From a checkpoint of a small mixture-of-experts model trained on Wikipedia: 4 picks a token.
Below are experts of layer 7 (counted from 0) of a mixture-of-experts language model. Rows are named gate (a neuron's input weights, with its number), up (a neuron's input weights, with its number) and show model dimensions 0-127. Each number is 128 + 32 x the weight over its row's rms, rounded and kept within 0 to 255. Numbers have three digits each.
Before each expert's rows: a language model's description of what the expert responds to. This comes from a sample of Wikipedia text that the model never trained on.

# expert 53
Middle stems of Latin-derived words after a prefix, like subse-qu-ent, indiv-id-ual, con-stit-uency, com-port, and starts such as comp, act, re.
gate0:131176110113111106141156142108129101157163136142103099114137190120137142075146208156141111124105177108143139110111132139103125153154096179111108091119106144145100110147150134113101112189113109111166160163137020116145097105149104146173167123088071131115164079179173126121100173091080195140112212116127096144092127151176086163149073108197140195063102135128165162137114121102131150106111
up0:099117116124133105153087133151120084152147152142147158107081127158134146107117151100097117110145186119120149143116153154093173180137077182131118152150056089131127077166130188070116121136111060180147216069172109113133146170168120143150169132150123111107113119163138114154111146079100089134100189179139119092158121155179100052113111093137089129105116134061084084104093107110106106055134
gate1:074163133160092116153058129048143132117114112104177133117158114116189096148110148040122112113174152144092090113178128137090155098151151192127107088126134102112142119097119122127107118059123103124139174146175156146058134130141072129195089166144131185173156152129133120133154174105123160092123159175082163109140172159133143157111133055121090110075127181155129113127148116086152090085155
up1:175172110098180131134133078117095165070139142161140088135156106101131121118127153132132122182122137163138191119073091086119119150101124084110136157086123120108135104119092089105118100110141112196173109091157105120131084055152143119077106126135104078114151111194127078128116124149196072122127142075244105113070109146119133158124164130085192141142146147129087129118105177141077138117079
gate2:151137111135162069093122131154156159095189116194106119116135066127145181119143113163141116206141177138138166123160163083112139123148153111158157112153143158142087142111118166160160100128180170125106150167140094141147140095094155082154100166087128110141125135175149122156110151189118090089202118172142099153112050168126171125086159132137053076151083146140158124183103063099113120104171
up2:117166121140093102063122154223135130073156139114198156161135111135122122176092151116051184155199113102143150153195125100090108121106157122093159192123108146141168137117166147111133084076096097123169145105102124110115096172184102116150115169087133137136185114136124092145178116140155169144187122156182122118158177106133132116079145131171100110113162155139101187101162130099152161140155

# expert 9
Short pieces within a word following its first letters, mostly after b, h, g or k, such as b-ed-s, B-and, sch-iz.
gate1:149142104126149116078104180068214190132114053172078164114141115102158087103100116166179098137104115151115167123108167098133130117117093140158169135172171107161100127118151140145150137102106100101161152136178120148171114082100068088103113072131146173157121082115132134160127117091151138116100109147106087129152098081102152172193156087130082078093166102108152158146120177115062181111162
up1:161145086163158108118112124113203091075077062131050126115162132138105119142168138125069076171188127102150098160091159138081083102078168102148131139125131127144107121146130176154199119101119127074131135170115143162105079081096105075166133064124117086087139077080150116149093118078118078150125112132114114153177092156103125134184137126127131139171118127056177149094129162126134146138131
gate2:138140093102096089134145190100107096176130129158128145218039088148118134132078075051154095160084138097091119157122137135129124110130098132136142087062138159157090161106094148163085130119119109158137100122110132156200134189125124146151078137135181132112123154155134161149101110112151109105075109096159104081116182181144191111173134098080117102096146117103136158110159164115147084194147
up2:105086175205110183112112109124077081123117140109141105100118092102060147122179128162158141130080095116193120126112050143152127121095140146135138144118123058087164140186112141124101129139085132109132142143137133085122179114156159160149118094179060154066062161092146151111130109132057198152137148123100128130109129192116121061115081141123139118148159129170129134145168137119072164177111
gate3:114142073141077153127181158113127102149111156116164130139139138054101177157116161105097154196140167145161109118104131113107157165135048149155184095102046120113127149146110094090130121128108114139161114140146151115138073102102134108164125158130162111074118131114086134106201138138186116094109064196129140183177136126134117053097162057103148125157154138093131113160078090131087110161090
up3:160123177094120107073129219131099107171144159151124071125043119128168172160084132169142101105166098117088197099118153127166147092137114115166173136123211112062083161160143122090113087159137182121127129152110172137124094102150118149123154120158078134153106161100164120131111127106134125145106175145133076126054128083104148138113158138107176099151102193128099122093094154116160099094166

# expert 51
Pipe separators between cells in Wikipedia tables, mostly after numbers or headers such as Candidate, plus semicolons, colons and dashes.
gate2:193114098149124087112158147101138121137078114146079121102128185168109138097125122108156138110136160081150100165157069135156119105107136133128157141125120091116102104190131118073099148135095075189144158125097125174134178180114097108120185132152085149093123099169094096142124078174204084157136144131189128108055092117040113147160156121109145163143156147121129142144132109101096139233136
up2:105151150150136157116157103170147123138120104111128106141145129145162167149164114127110125186112162168122116100116131113132072138120129106178135158082146132102144117142120161191146123119147170081060203159171126096141126072152191097163104140153139114142148116104119124125140168133087241095072121184184136162159098162163155124077098128112123044140068097102170129182187133107143172110094
gate3:171126172179126145109150140177105104110137139151075094125130159152142104106195142120190141151132143144135183129144177127078100159078136156131114138106139132150112121111157122178138162150125181118163136124152154163185069063107087142126156060078129083158131205138162191105161129087090116118138098182208066154158101129174144129147138130145142093164120163108090101131126089143073149071131
up3:165103193164124169130150101118131063168144155121100147161164107141124079135194190145126153079140100057134156097127183119116091144101114191080194102102141126043132118101120193139112088145162130078114137144135107124143157114109131074139148133146123094166164096132163133117126116085142137117106076139165169075157141123125130083181118126106179156097107127145109161215121138192115149093108
gate4:108148083143166131137081089166058101127106113076161081106103139160118133123096150092138183077148124194116111157123105143093134099096114124133176114151125101080122148133123070098060128107121110016089126151140104189085122109150155152152120125109120149140158137092101127148139107184151173105134126142074156103159219074174138144199087109103139124103118137139163131108158160090101160087113
up4:125195194112141121136175140146161148143121135134073180132156115138181159100132118158177100142127095129161138160092178138131122121160161165088106176159134152193150108118138152234151062129118110205115125170122142173104127137172117075130156178130132147125168164165093092121141107161099086155109115140145137187112116182125170144123132128135105135120084086105075147089119097184101113208139

# expert 5
Pipe or hyphen opening a new line in wiki tables, infobox fields and lists, such as | Preceded by, - Full name, ; and (.
gate1:116110097116167105130158117133248135144138140103133123157154139107077143130141124180120173097155136195149174106154063106077114177155124125156191068083152107111127139152074085124097169126109098122138226140180094133102169123111127153161151125144072135168152117137136077165177090146104152133093144149136181151115104154126119133079118121151177126098115156155168146178170153104080141121108
up1:142101162124156107099184168188135116195121115155114114107144104166089121120100122172096120076105097200120103101106140090114094120171093107152098095126153133122158155152117126113063142089124132136161134145208129168144155121118134144178177121145093147141143131124181129152133140148103145120130164111054153110067061141132109167070123134162169187107120168123180196168106191071122164141184
gate2:140125164112146071055121070170092146127124082083141085127169156114084150154172061144109141138169155147082115184110144147098161083156116128152203095112163133161089179136119080177117109163117114111167099111194084135166118177112101120136087084164129093103094090196138147114095138088111160120156108153151133146096102152186201121116115141153163094118192111130132164126161145112139109136092
up2:169084141144086114173139172111121028146086115147072125063086115100079114070142091144119096128118171110183124108175179122129142096080103154161087124136180140069160091112150159107119119096089106101133171122135123122115124107178126182072163168101112194140150160072080133181168144128131114125111137103129173107148115111094081133117163102094127054145131119163156150114113175148128163100147
gate3:174079084113073093142075053063077146106157138152151085165161137132077119083127169127141068112167102127104138116145162117120116177129139098132141155125117161114094181084104071171115126133145126153116177144149145076082184128156143113121136119147106185157120133106157109137114087144155099118091152145071150137092150083144141119120131148166120146145093130148163141228144094114098081145224
up3:110115198131148102149109136069036166097086138170145145162132144097108176105098212114168125167115089096098144125089161074123159143113108170088139132077159184094117129190107110134188092129111081123151121114095130142115103109117117091106163151117145117146110099152128155147158145125113113104094119096043138159117097114130105159140096117127144162166108121105141165147129188061153049200133

# expert 23
Second pieces of words right after an initial letter or prefix, like S-at-urday, s-il-ver, S-ix-th, plus al, bel, con word starts.
gate1:124153091131090142145129082171139167122165140065122134090126134157052109126196118114119182108104111134118119120154086127168163111160155118180179112147131107143103100079114145129154099105109197127096087199101091120155111108134150080067169181104149134145150100103122112130073175174152159121122105068133095169189169136139136158096130086137088127137153167210191082094149086142107154119127
up1:113144126117139132180142117133106108153112080129093093154124118119136078139160018084189066154146128101158154133149093106123088184125088131129107105148150195147139101112109143149118148147152122098102134091130104134168072142110129123164101119147090147133137174087163149133060141161084084159193112165158158142118153102151147175087083099153137100085172109043149114146195168095176162145095
gate2:076141100085145082083125163147062131120096123163138131140105136140108098110119094161115099123147102125113132148161099142118118143111115102165144109108163152104102067107175182165094127073096164204110146077146062095153097149154174135118134122152148177150126136085126107154082167175150076098175113095095149116126192100161102168105103104118098036155165169161095137123087070121159064161109
up2:135145135118145165185048069107120072082134144162190151132156197146097158132129149162131141175068088149136071132131076149085148169117178142162177121160163145108093112084140138124118092092083171141140121117181117105142187110154175050105107103146117160099110127132116019182155097136128122155119176132112126174148086137129130142103146140153172139138118085173115103141144126139120104132159
gate3:168107080095152125175138080153142120137104069188080111129082137138139067113142163125077180186136139127185143133136114125097121098154159140101152104196129147114101150207124063106114105100145121125129147130155049145176141115183167111161128103131147117081116099097129104153149111126171145092108153178152054075091169115137147126171092107142122163168170136073136107150102149108083193131160
up3:096120137123129136116099130094119181118170125104158164115202114103100143087112073161136167138108105114060111120158170157066146118111145155169126096114130146149121151160138104173140135169098207101136163103129132157074123138122131133161139130068149154167131062188116056096160114077131160144105060118099116148148126059139134174179112159152108176115151120107098191127179086187117100108179

# expert 22
Bare space tokens right before years or numbers in career lists, tables and dates, as in "- 2019–2022" or "21 May 2000", plus score dashes.
gate5:087123154123122110133090106083165094151089109107166148161091196071100174165163145125168119050151136116110162121074094181170147177148139115158142120165150123132149126124115160076039160146091141131098153129119149111130188115126094140155094142120146167135135077097128149135212213109157168092130095100131170087194141065105149123129094111128131125170146102153127109146156148059141129119115
up5:121163139072131090141086112079138130162151130082118153118105113085168042144077158129116158131216138067090077108114100143112127173078037142178129142136120102150160159148090179123095203129110116103090093158146162159154160080143101084137053146162112113127155119115098135118139108148099119160170098139168137181129154110179178110157102146161128136105156173135157122111129115106104082128155
gate6:134188135089132114172131133098122114120098133107139079136107157101121146117135150102106112172128150133134132072103095144127128119100175103100134073108144105108101189085127122126079087180096071140091127141147095170127127131131144111099195168142071159124127112083198122123132105156148058144102099086092116097137140035179181115169109133112153160167101146207182069156110153125084070173098
up6:108114127158178169126145119171050131137122206134156131118165164082153122098059087149067160143114151115148126130145096108151133090172082034155101113175115102112112101079091118167104155119105141068153100103101113124068129129104154134109110136099123123104065123129131114118103138128148168138166182126103136101144147169176170121098113098128122165123135159106128191139044101129124095062200
gate7:109129143143126093162099075149045160151146137141148136108113131137118119174119155157109101185095129146157126110153081137095064104174117116168128166174135117143105139166086128120154158107088095193196183150132113059141066092082075143148129143118161163103115125130102118149107126135114086122096146171157088133141097185180202121104143117122194058208086137130144106148120104115089127080117
up7:139107160084143131132115115094119142141127153111070156145095069074126120153052117090221104157111106078136123188145184123109141088096124097153140135149109093056149125113087135142112119122113092121152074143139104162160103128171108148166120106113119102180178120144140148097127181189096179122195092078113135115103188133095103149097185121141146179091111134185135117145178110112090070104164

# expert 16
Word-internal pieces and number digits, such as the v in carving or Marvin, Stat., month names, and score or coordinate digits.
gate1:078151118169060133163134113194140049063149144144117069099105115151089113193159145077109150087145068110152109137141154141131088102119114127156165083141114126129131178147112164141131132103118170140133147149173107168096154112143195130175131097102136162137111097067107095068185117162183124098102105182142183132128172115098087159106144105076146119136168188180160148136105103107139108120088
up1:148109107164125098143126140134149135118151133114116177155138130062077087061158127132109142096125148128160105113096115120097115161089102140124143092163085082103103139129176140165026099200112139095156110099173115099131149123131145097094143018108133130126126065058164128105121150149085118140146115109100150116094085066187110171105093198131153166132128134074179135126156094169121121086134
gate2:100142115091164144125160121088111144106113186106144168114095146149164177129116138042105141115095193131170136117183112136209137065107148176123129117141121160127090089089139121161094113112133130107182173131165134171105132064132175174143168093114113117047175127139133128077170098138162056103127108100139069163148123126146103110144131138159142153160146160093111133121152139085063179171080
up2:152103085108153102144107126112079116115077092064110148109147117125070135142171156144192125104124165176208109091128103170141107112096088139112140118161173156073140122158076151079064117121098091155113137160118135117148151060119117086130156155103087104109080104162165133209174149129090115200125162084095150109099158127126145182027130144114155154128124102147130121173142127114153150108129
gate3:105118129141136149176094141112164145163123135085085149100189103100110116103111153142090121125097098059139143095082143089182101095088134129119117127130100136137121150172168146105021098090098158086132129223127135148188134115154103128123136155119162141111092103094143121093150243120171121127103143148180110111185135144117179157111103077165111150133097158132150144196118086166108108098148
up3:135133129146194113101108141159131159103143093148120152151176188179109121150118156106116097123112096155161119147140143110107142108139079109111140107127110142144136030114173144165160091095172153087101101153129110109141112108192129111107128138158132189172073152089175149099117062100145068078174118092130096105134095126068069175153064179130083106048114111117155084158169141103128093130095

# expert 56
Middle pieces of long words and names right after an opening syllable, such as u in conductor or league, ic in Connecticut, uc in coeducational.
gate0:085149104122102126122111108113161112166080086165152170162203148158165117063133142136136144126130157140176152152143139172145092114154115127098101104105053118111087145064096120118153130118132138152126117156101114151097087153127125135100097135131076176067126159156167120161158182175148104169097118106150140163123099075198171141123105101141113092161045156059129123186101158171094113161056
up0:119146115144152171161137134084103122142128093091107137068085157095070159229115200130119147155112138103088100056123123110140201155065134192117147143137141119148127148144145141133072129176119122133130138128129116102075124105110132106122150119113160101148051156175110191081095114133111190073142117127143118143140161160096126159107113075092140153091140090138136156078064107067101132117180
gate1:120138080097084091180107148127135125166181102188180143140066164170191075119090190133106122158161101068128166147113188107099104106149140124163118077130099128097105117134113133101121180168158142167107158162147124148176118132114159166131139145176175143136126093095130108163157103146202118105139133133094088161137148107152170191175163089107128087127128164109145133088111117142112137067036
up1:120121106141110045109164098180159162114114089117155171098168097125088125167118153137135155196078115154116130147104126154151133097141116148154142124153141106151133136124083088184151114151078132156182192145097156121093134163093124181145112064155165172123020078187147139125126132182134140139182170127156150092142060153124169098120126108104127181152135155172113156134147118146088199118107
gate2:121123091148085132169217099129121152054165146153112188100171148147110097150145210156124117167074123120165116113106146081063168106154127120133152137081138132131110147111110150125106110082156114112104097114074098158154106098110130177142180148168109144066178115030066164160150115117104064093098118165107163176140080154122118140136107108160138142112175109091103105167141124123151147108112
up2:106131158131125085166161198109090136099126152073175151151126178186151093118165136122126117139078107114095136160168062099113152141102148158205144157131119116086166127086150149159134051134087128148172112098099100120082088058132112104086138145146125127156186110093099145133139055117147120148121119109096124117049122103186094177120104076194155067133126134131111187143114163107133113126106

# expert 12
Table pipes, opening parentheses, list dashes after line breaks, semicolons and heading endings in infoboxes and tables, such as "- Country", "(aged 93)".
gate1:087135099206142110164143131166134153130096129147181157145112077118133178117103142133115103072143140093151142184205089125122081109126114126127139188135171176139138140062119155168134188144162153093178146167125102143154088126129128107189129098193119120226171095114113109142104171132178124106097100207112128099168105136162144050110082110123103097099115110155126133103128132158145111162116
up1:119181141107140128083144121112147110161125152163066154093144085145210089124121111129138105151124131129133115109124157171145106126133201138153094101102091131101131125190149064110065122131112120093097090163129150099112127112091055108093125112116115103075186143164105099150136085211088114071166165119171130143121044119122138132154135148089129073154124130072112112160125086063052135119100
gate2:125218095220149142095139177110161134074090072120130130142190131110177086053085132133162137119137145109149144121125098080103131168091220154084147063183132127151154122142157135149128098134138134126121129134100148131169119136141145095109087086104205115125148161132135110126114096126111114071133172072087173074119119129141167130146077155121170116103091169116076113130091141150116137152160
up2:157117101106123096121153121099148161134111120143094135111166130087035183163106084162106154148163138143128150190170155117120187183126162150073142061140151105105151151090092135055204131124052123127110098156137159102160143123102179133120098170145126143100142125158109120136097159149155141119162169132127176115095190070187153149147104120136167190118164121127106105180126183077137158104141
gate3:141185164141074085153137093079145172188128116148192115111069164101109134099060159086166084134141109146115125102124127116129178188178078168137136118096137154131142104162108131129178123137118117185086108113190126131091140175116156147144097130145138132140156130151105104124131175159173106178121090122171161116107053180122054106172125123148149152165081133180100158065088151111106100091137
up3:118166135108106126116166154118149199202170109116123168110153164072075100091135117129075136151124095152120081138145134132128150140125178164108084170108097139181079168169084138088083136141173129165100069158102123052138170159096149119203121152091138161135144100116193107105145136150093151170109158097134091163106120086134085093108108133114058143181185178174156123105136128102138117110125

# expert 7
Prepositions like of, in, for, from, against, especially in "Parish of" or "Department of", plus capital letters beginning proper names.
gate0:110088153124145145068127146151141080158151159135109159221145143153132156136146141110088202089138132153156187121144140090133185152120097062127147125140119080105114140140108147193089144189163110091111083115122086207147107112162132130119165184159155076050102155108123117128145140189054122097157199126118154114143129154150151116120136107136114155079098179097140171128092100116119097150147
up0:077097146157110190125142134109096062188174154176086158151161088158134149209139123169106109119109130167143209085147149148129103101133158121136130107095164090185150136124133097107082101071069097130129124070071123141137134165080123116067119129200120147184105098139118109138136142082118130089142132136106165101103125116153172076143151098118143121141093150115210094083088139106092162125145
gate1:097094131137116135073112096136139074131061123147133130158134142090142111114122114147163115078124099141126138107157142164148085132166181154150173098066126098062105158129112083151096143159109079050087149172168135125160163102112177131150157153144122183168081135083141072170121159144123130156190101141173120115133154074120106187054158104073111143107157103170148144159123093121172206130132
up1:102128128101095179130170100107153126177104142205151054132116064179137102166156161153140107109132176104119086149079152125104111108138153092133128129159161125159222137147109074099138169195161099103151155107138091160115141144130147092131146158082118103088175042134149101137128164097077120125114093105145122105117145176199113172176118113147131130153145150108156145144098191139105191142088
gate2:096145118124122097107171177134152100135129164165147145120113115044125174160130112151089168096141128110146163123104166153154096142146175086124131128118088095117116092057096120177081074131111139159148207153126115157118121140099116106205131145072106103176164088155190100103202086164102131180091112113137113085114096152108190103148137075131141115140075105131140075082114141113137150105057
up2:080141213043157085127084185141136133163203112136149099139128157043087176118169124128119131155159137163185115113163107159117103137115135103161100132151120084160074073154117108108149099119121123133115167159142109160113120063119175076156074179147122129184140121112126096120091104164166118074156109123108158132106111125083116139187116120191168127114093098115152130096094153082110151097104

# expert 35
Periods ending sentences or abbreviations and decimal points, like Nice., i.e., 9.2, plus question marks, paragraph breaks and However.
gate0:154162127063123085174111152142100172099128134164129139192117140130128126151155196136158133210117143158140065127176108100119218139172093109179122169135111136164142107129134128140108113101095166139103053098174138117116089096155129112100110147088147151126135075097133102149156182118164076094152122050090165124160111122166128108146117116131101175156143153135141091116113075156049063137106
up0:179127147101105150165109189075146184161116152108088114107099144160166082144135114116105091074145173100128107175095183114161120113132137111141124091087086148127132160138131175132155098113125108168070071130112142154133158149121149106151106092178108055127098133120132128135177108105161046105112153112100147203118082123132153139111097113121148091104077157071153081133217065141179158104101
gate1:188135126130133068140064143138118164089137131152152115176090100142164087127140152135115114138149082125102170139089172123167098100129129079100094165134155145186105076079101133153106129173103089088162112119167112166056107194088155097130166165104101157061095141113143158083142138123108137106097137160104146104131105166134183188134119099175081063074103176107190076148106132117093154133122
up1:133112149088130155081112142163126094117175095163062128154160150145148104043088111166099110137092125124093161130123061130077206127098108109168122086083100134112166129112075162096161170088116091158112152127147104100143146141095151183075127147218098168113122133107142116151097155146134075157126200141120180136148178104167121120126076127145168068110090142168183160110133110118149158114131
gate2:189109092176092142129107075128152153153145072151112126103116118119212052086132156140151122112146105140169150144127176155133145147134139154074101085125119146135090097176086143155085199083155143099128130153146151200063092136161160155126118123163145101113122064122150114117158154113132086134146091096147115106144161116149196100160122173109147160107136105046084126136051152134064112133111
up2:099151151100123213124138176101150104092113117139094115117179125102083098107196171133128118147139182142094153114148125154090125158120148153073156155168087085156151136135145095123147138175160083170146105121122163099129091138134115108147143150165113168108161153127119149144099071101065112134119123113148194158090085125108107138131111145141141091136109096185136203214201118114203191185150

# expert 41
Prepositions after verbs or nouns that head phrases, such as in, of, on, for, from, with, at.
gate3:129104123078142143102129148088112139149093124170162165128116158116169130125126091074240109142131124106128153102171138089170115103125090102160163154121159097219135105114093098146130136094143085094053143111092108136121129136190136146162120103103091150065108078082101122106144117097094174167111080145182135156112140177150119101191150105161074130079167120177131168131123175092111119161171
up3:126125130086152186136098076173193097137118115102099107133161108120112125051126169178061157132139084134090128134140091205096116169133134135129124131165073121152141150185124165089100146076118184177141169117166150092168155140081111125085202171130119117184093156156134108190101131146140172160128190140146144131109139121164135091144099153155155162107105083129150129134150136159158198095085
gate4:159170070169065130107115168145151173086131117182129148120100118104116139135213128164104071138174078141070151109183083104116166150099153082095110116176101167195116171078175145140151119148071099127106079167126151139108136135166090096122110130171142142110103195149131151145146187097108146105154196132152130148082123126113164166203123124114117126138122125071142123144120104153173089153146
up4:124127159140184089133145142141095056143169132097115107114104115173157135143060132142071125129125130103187140070090130148073139144145149139130128158113147073121119134177145146095102186130132136127082089104069096119156085128101168155141137085088120141147104128093194081076088157137128098113153188088073123138152106127154117039143144100175066129097139170157136072125139088077097062119124
gate5:182079100102104090099139103109182194098162123135111088151105095154152125147148110100103156181144110093099132128136089099153108118106152150148087134102113129098105116118103109136164164091152166170149118055119127149181155117096094119179156133090151093156184160096143133139167111139157144128119109122115137184098093136124102118140103103132000126095091126163198134171156095096083111146127
up5:167155087131118148137149109146154131165139136136194128119164137141128069134143116109036132146145105154129132171159111118120195110113203116096124159105077154127138126146104123159184067142096184165107101122170157148162112158198210151126120161153131098108035108114127081125085101153123104049095149178125138163134113116104186115097116136142158120186116167159147129126108096118177159103160

# expert 59
Pieces inside proper names and foreign words, like Tu-are-g, Isra-el, Alex, David, Robert, plus non-Latin script bytes.
gate1:174141160151124105134105136135125126164118135137155065147124166125187109144067107170151091145150142058053132108172080095133107159130115097132142115132123204134117132134151072186161087126121161117128204141122154159161127098177132137116120059085083100130152179061143100148117198152163107126139144141079122169160119150206090124097110081102134116169147186104132091110093151129094132082140
up1:117082182117118135130129120126112211144075161132076150105087169126151114119115166176134111129125094102079106107100127127156135136084161123125138194101162096125115136115089113108137076138118116088164164104120132171084134097092172159070149059129093091102029167070111078155067144147090159103165096121105105071110157172156153159089101137140144206133115133173129091119143109114138139083133
gate2:138102171136170104128113132080186131133141127160144175157091135137068186181120155113150112151107112154132156111124078168154188162077089177141155145165209162121165114102066180143132115079114142137131124131082120187124087149094118150081143192112139155124106152129162133179119142065136121092174085114143064142091141085115121085172115121141132136144123138179157105082142128151064114057137
up2:148181133127099140107139108085129142130108115107095105114092176092143149081117077104071090132139083131068108181127109107118088135107100171185100124099107117156145119170092109070117136146143150107177184161128147146120167098166087145152162156138141107138137197111141110173101140077113131146137107100119149110137042119110044118133076112160111147210079157075099195119067166152121105149114
gate3:094117054122162120136139129165145062121106168198168114163111199142154119105176095142117125136078067173123130108116121107116186132121169146101154122107140155167104157111124144126131101138135184097115179176166092129126146180120149088160163137220132161133088131137113127156129097108092135138110079144145103108231108173087146145133160121124112106095107122062175083158121062095136105096145
up3:114077118126097194164111167093143076091168093098140130179121181102129100139058203117093075124150152084153101102196128098189125128085178116097102102079175124153161166147102125087163102114167187100147198148137137164130114117128175127108092122114158130119130089102083100151137106077139148176109123086050159115132131130147128153185132162104107102121156136132109157094141155098125094081140

# expert 11
First three digits of years after a space or pipe, like 202, 199, 195, plus en dashes in scores and spaces before numbers.
gate5:102123186105091085120158117147112149116076155121155145103180221123188115153117136141098113152140124136105138142178110069110151079122079075152144129105101057117161105125154061118099145058148130083119118224143103084103150081137155143151101130176098185116091141053140150123121149153105130124185117117082123154161146138094155124117165097093144093150089083168105140113162122124153162107099
up5:159125187124086131093153106136125172118062137130144207171087147063096183148160144111121154144100134095150127172165085149099131107115131160141169160175106107105163137160104104153121110132147078085098144156173117121077080128142088144099142084142107144123110105144122143162125126127160190133160075076133125095127157129056167084118150074155136101107121104094094132111195165095142188044079
gate6:163095114061083098136067150115128130094134083149143086137108121172100191102139127136178128177120090137143098110218107093112158073125117128089146103101118067175120105133097113129134181191110167109138121146120098088100170131109153140122130198100137128118120114119167154067111112120114173128051172101133167148183173096087117147188126109197106131128135191120146132120129171134190160120142
up6:140094100143079128177110164133145108112125102174125115103077089130133159097187121088207075142154103102163092150189162093191180169135066156131128071067127042143138154137135155151152171160113143108157113157115156100148107123058129159131101152176172151088175120107161157086100134156114160127054131112161114129169138121091145172122149115169114095141138183106074136131140156115133144154128
gate7:095100133165121197072166101159104195185087147116095113161133129115094175142149083100108139115127109164083134109070113149149132205155062108143149130154117195127105115136135070157123132113109098059078115135141141169063094140106138105165171117170066091130122147111108152111114135116192095131089120129139116091099162153100099069171068140074102096131108110092126161148141100171122111167144
up7:178156059117131140136104160117154087084122067126183111097109150117179073136107131151205144123148133135134109155150135125151122160148205158153086159138103047107117122114151116115115144134107113147117144136082119067072171151036138136064095126144161154091139133120146204150123130134107087091166164156133095134068107116131193067122182152149106142097125136128160130159090157134114082107157